Weights of a small mixture-of-experts language model, trained from scratch on English Wikipedia.
Experts: a softmax router, a shared expert of 128 neurons.
Below are experts of layer 3 (counted from 0) of a mixture-of-experts language model. Rows are named router (the router's row for the expert) and show model dimensions 0-127. Each number is 500 + 50 x the weight over its row's rms, rounded and kept within 0 to 999. Numbers have three digits each.
After each expert's rows: "raises" lists some tokens whose logits its average output raises strongly, later layers aside; "mostly gets" lists some tokens that are sent to it at least half of the time. This comes from a sample of Wikipedia text that the model never trained on.

# expert 152
router:534542563496565427517579496484424536384428533489462471394488506461441511483503580566450560526509510439487476456568527478504583572480512348536528519573536525417513403527485519500440508583588470491543582500483510440547490452464444441477472506470463476393491485521557430465501425494467389501518477510458534516531466480554523454534435475550496492423564583428474543495473454447460573508602
raises: "id", "y", "en"
mostly gets: " Val", " based", " And", " Ad", " success", " Col"

# expert 12
router:455546540474516489491498526522504462477434549537456530522441486488526442470435459525479532529516618438424498432479428532526553612473436480480485524503512463476394485388407466452438493555478456545480400476486445449518515447433493553500494586460459498448557407582606420494411477465459520523442454436492569485539607551439510419493567537600391514509467490470542532499544521447444479542490
raises: "ing", "ed", "ag", "ion", "ive", "age"
mostly gets: " collect", " pass", " Mount", " creat", "script", "av"

# expert 95
router:548507560493586521522494529547486642512479454424438416552482458482491530456547627513492488503534574458493469503478610490538553399573498479487470451519453509485513428565534409444553459465411488536698526507576527514532489498533500477418486475496497504439525596515475454441572561492496502485495458503499523548516512562547485443441400474455483541451466529542414534548478405488441485493486
raises: "m", "tion", "ved", "ve"
mostly gets: " Ho", " Mo", " Jo", " Com", " Da", " Cha"

# expert 191
router:493541525476484473388469560493551532522500486527463540500410446532472497523545507511535472381599461447511460467447467487461504566584424512440560508496514435476447371486553468521506406446543515477512509494530480476496413526482514429518581505495544354474482435505497507484475558458458456434578468449515495352474552519469442607493520558406426554558415500499544525525406542496550520528453
raises: "ome", "ar", "ary", "ally", "ide", "ough"
mostly gets: " Qu", " V", " qu", " R", " Sp", " D"

# expert 62
router:501537516507536512477441537466408501498580454446461519538482473487504401587454537529503533549525427472505430481478536549526619514438579565586496501455535566466576481568410456526580516544446498536546495496535499583611462444505532526482485522504543514632556548512360558442559556565479478482591548446512553520499585541498466512490494535509541425400506529506475519476460463513593590442500
raises: "ctor", "tt", "va", "ver"
mostly gets: " di", " no", " do", " No", " Vi", " vi"

# expert 142
router:547464519490487563492433543491436418439530432467510455528601555516568508503479381522450507489444606473499561494556485496509502492500616531464478473509569531498538460483438491465530647505584459486483501516486500545514450371481591417508453440430528508495515571538442464482457501396519358509505565410491546449531496522522510501450547518441426430536455495515484479413438498536485458594473
raises: "ge", "y", "th"
mostly gets: " an", " a", " An", " another", "he", " ="

# expert 2
router:476523524476417429473479515430581468475570479528511571401451540492491519440492495487433519518569538543477478411536456539462587582487418582526555535504533476449507479467431434619535455575472527609503463510498399477596474538526539396474567552498560448569505591536525579522500560468453592479514405524498485473476523504482528515488514464482427508538496485546565403444617479484475537493564
raises: "al", "ation", "ate", "ator", "s"
mostly gets: "par", "lic", "ñ", "tri", "tern", "vi"

# expert 166
router:460508501460434427501539533493477541512524519506502454446507424550452579542539460590536556584531496447486439502468567409575553530559444445446525463360507498434490473580485480505512483522465475504555450500472544444472535509483475588483462547612537548482468516317457473445450498492473416468538499483480454446452537407501491411538532568551455519480508526496598507536408429423479420544484
raises: "at", "and", "ar", "ip", "or", "ea"
mostly gets: " p", " St", " st", " sp", " b", " ch"

# expert 31
router:471436542454476561408385514565452432482598487481502474541454486549531410552511453507530491466510534439497521462510599589485414424522570594538480500510441561491445547486560458534526578431530484473653511465507447556571481550500431479556497549437543495527491524555535497565576430467474534449514505525510419504541465520468507447536466584513468376433554471450507405496546460490563485476555
raises: "a", "i", "w"
mostly gets: "re", "gre", " me"

# expert 175
router:569454541486467470493474496544462539508490446552392400571451505466612450468494474471455506431529555461570452449521504460580441509483454561455562505513545493536470529573477477424571509497392461524584460420494472447557632515577491474525521542457587521491508568478461502511560549604477566488501479467508378518477510483529488504542427572577475542498485529507485509457621453470630489450524
raises: "s", "fu", "duc", "gi"
mostly gets: " re", " con", " pro", " Re", " Pro", " ca"

# expert 52
router:481502514490513540566467520490593517506502535422427550535490453506548378501509574463532543502498468555515538359541570462546546531509540457486520467484557630564570409458581508460547469472431458497555486427530517491486551533616523494517594476445504472492495561475471632450445504523533559481544522448590579454425530438557430562414430531460572451464468518503534543541504443500543526511524
raises: "d", "tch", "ning", "h"
mostly gets: " Ma", " Po", " Mi", " po", " Ru", " ma"

# expert 103
router:543514559487450472506439520494496523513538483451492506486424554546571511474602638486449525498460492511564493466445525434495368528536489462453558507419451511550466556583447545485498588485474476501455434538459486508477436457525518536494427531504540527587378564451425562598552532535423597495529465487478472377438427496507455513573513521556568493468519478587454501539508461577530393515525
raises: "li", "s", "fin"
mostly gets: " de", " De", " re", " con", " ", " pro"

# expert 104
router:523457515481465452593562556513616494481536409481536488565543554470571502508401588496535503513490507568543455481471490497459494477448415428553564489494502565478530495470514470552542482593453414571457433477497593513455482457466408462506527460557526522449334523533434582553502470455533539385517510523533446551452519538498420450477508513375567471541537410463536474493492446444456522516513
raises: "s", "th", "g"
mostly gets: " ma", " gene", "è", "wi", "at", " Ma"

# expert 4
router:513491503523540514539510480561502577554495515490398534438485474542570495476526472560470452515385498461672552565517534532523489476491552547430460496553626537495493400478492469501495440569477578527410453556553476448559456524493453452473547528528521501514411494459487551464473417509494436500432556553450498505556486501450432562422486404495536396536445464508486504572521598563543409527428
raises: "\n", "-", "|"
mostly gets: " ==", "\n", " =", "---|---|---|---|", "|---|---|", "===="

# expert 184
router:536400526488568529512435527548506503508512449502452472534506484456467412515506451506411467538541436450462508451451500518556357394505640483393490524539544565473482499499439457504553475475460479543556472493450450530515531496541458482504458595424496383397539504551552531515521451491488455498468515536525601518477517509529481509434396523465514516535504395477548579487532469372450425598527
raises: "w", "h", "ft"
mostly gets: "ra", " Ra", " its", " Tra", " Gra"

# expert 79
router:381568512496512470477478500468514510472499508573462420556383519448553432564507506533522546491519506436424549375583428401529529662570458470511529459597510433531506445541384527450488434535482536538489417529485428460621505487556509516455505509475508472485541465461555576497442498485502463476482524424517506565513526430539456519486483503521467494426507470386555508436507422466500483519538
raises: "or", "it", "ident", "emb", "ill", "ent"
mostly gets: " w", " Dr", " W", " pass", " Sh"

# expert 87
router:548508524577512532548509487449598498515427411600521472438485522512549505504542549483517559499522461475598595485458478484482539440518519436454485548550668501436446529533444486508571498405526467521490420495510471509577517592533538440523515600497541446487461562432492516374576485568443472467489489544504520540539499513530521489483543538422510521580516457521528605382499483578460520469596
raises: "e", "p", "a"
mostly gets: " ex", "equ", " Ex", " trans", "duc", " multi"

# expert 123
router:463532466469556513557388494459574457487478529561526515546515516551494444483498479509551474598574532428564534446530578541470405493425503384541477357512458477550576429449524448550524524471447522410578517484384600508554489511562500487552438521531566506469480553490442519465503529391509511423486520502502492565439466489530444451467419462504509472447537449522484456475372473449556446463485
raises: "nd", "s", "pp"
mostly gets: " Bro", "hi", " Hu", " Ho", " Ya", "chi"

# expert 49
router:592515498538458469496532527481530503460375492558481578452485439533471581410505451611584520452549506444493492464503455593441463481509454497528445486574433479475446528521540482449515466557455530550483554503485399366476473483474476510512519454551478559560423429572534438556394483607553543457501529460460547541487496473469592531462522507560486438577541501480589476410545439462464500584472
raises: "s", "er", "ers", "ing"
mostly gets: " design", " engine", " process", " artist", " train", " research"

# expert 133
router:575495505410593523539524500551531508521464464448498483542554585454552550555444499508546564579471531527479522379432537477473524468544522484515576534428514579468523484578545419455552466464506477541454432437494553484441512580478470520541499474509511458471510578510497477410515501566531531503513463478470546453595529510680519488493407547484484679483559500536537547551565456447459554454526
raises: "re", "t", "y"
mostly gets: " pa", " Pa", " mo", " Me", "mo", "mu"

# expert 97
router:485550514426525460559434520530516481470521499502592460597471446569579539431474466587519546499500589475481481505460568605513531521489534509496509441554422558487494440578493482524525513480452508556581477396602535492463516441612471428554579465502545546468514527452456510573485481590498531521574520439504530514475569474523525540512380537523598590497582564552509424558526419546508440495440
raises: "u", "x", "nd", "o", "dy", "und"
mostly gets: " Ro", " Bo", " lo", " Go", " bo", " bi"

# expert 163
router:518492494489575484508543499519481535491455474582503404533567486540495501565530539556572586597497523450486488492540537463501479442508448451478552495459490596603510510492475502490474488553422461532409498477560525555578456464524486523367553526480531472435489520470407462451468524540474504498455445496559495537473523467613487485364404452395461564477524566507524553537563417514522441450341
raises: "ur", "rd", "lo", "mb", "rt"
mostly gets: " co", " so", " pa", " su", " la", " bo"

# expert 147
router:444546544444480405558494509607448571578519527511458586572470418485505491569544501532529549495508585489488527451569568441507561521559523534457473483494515411451493426516555338393565425468578546490522473546542506467507534489535550599476495391531454464504548503477483434403481532530459413478504525502536518427536538482496527463513580515491489501541448515498490492556378480448502547601484
raises: "um", "ub", "ir"
mostly gets: " H", " K", " Th", " T", " Sh", " Y"

# expert 33
router:502450536475515464544401450503519452569576619518514498495385502477476601540437529493592532442512518516456486451482415491469532515498586567507508479482365544572498556502539481544536464447494498449518558500542533462406507533509425449554458542482511422400432439530481546446446520499449471473425479504538414554607446408529412522529535550483471607522477515528449524466553555455524575490535
raises: "op", ".", "o"
mostly gets: " 0", " 6", " 5", " 7", " 3", " 9"

# expert 138
router:502544445476495486471433554511546514458490486609511445402505506468497531533494376473462473497532503502437471461486586545424533530544415560404491443562582477486476424461481419508542465475475409548468521539481442508492541560471476500517473473500392533508536487528524547499535488351471509515483447415571630527480486479580486535453626476539606466457494441597476503530516509395448505544516
raises: "r", "all", "ick", "right", "er"
mostly gets: " New", "w", " w", " West", " had", " B"

# expert 0
router:546488589426466474518539559461530501421482477480497419460463463468462395432452461543472500494486442464486516514498502551456473579465533472511413430457567489628445469488460484543543449507496524495583465540538534530541590548615459503538525476386482497420476570519463532558545560469494533509515358469584585495421566493463433418497519623509524411536488536518517520555535475494495558437551
raises: "dge", "ed", "ver", "an"
mostly gets: " Ri", "tri", " Pri", "ri", " tri", " di"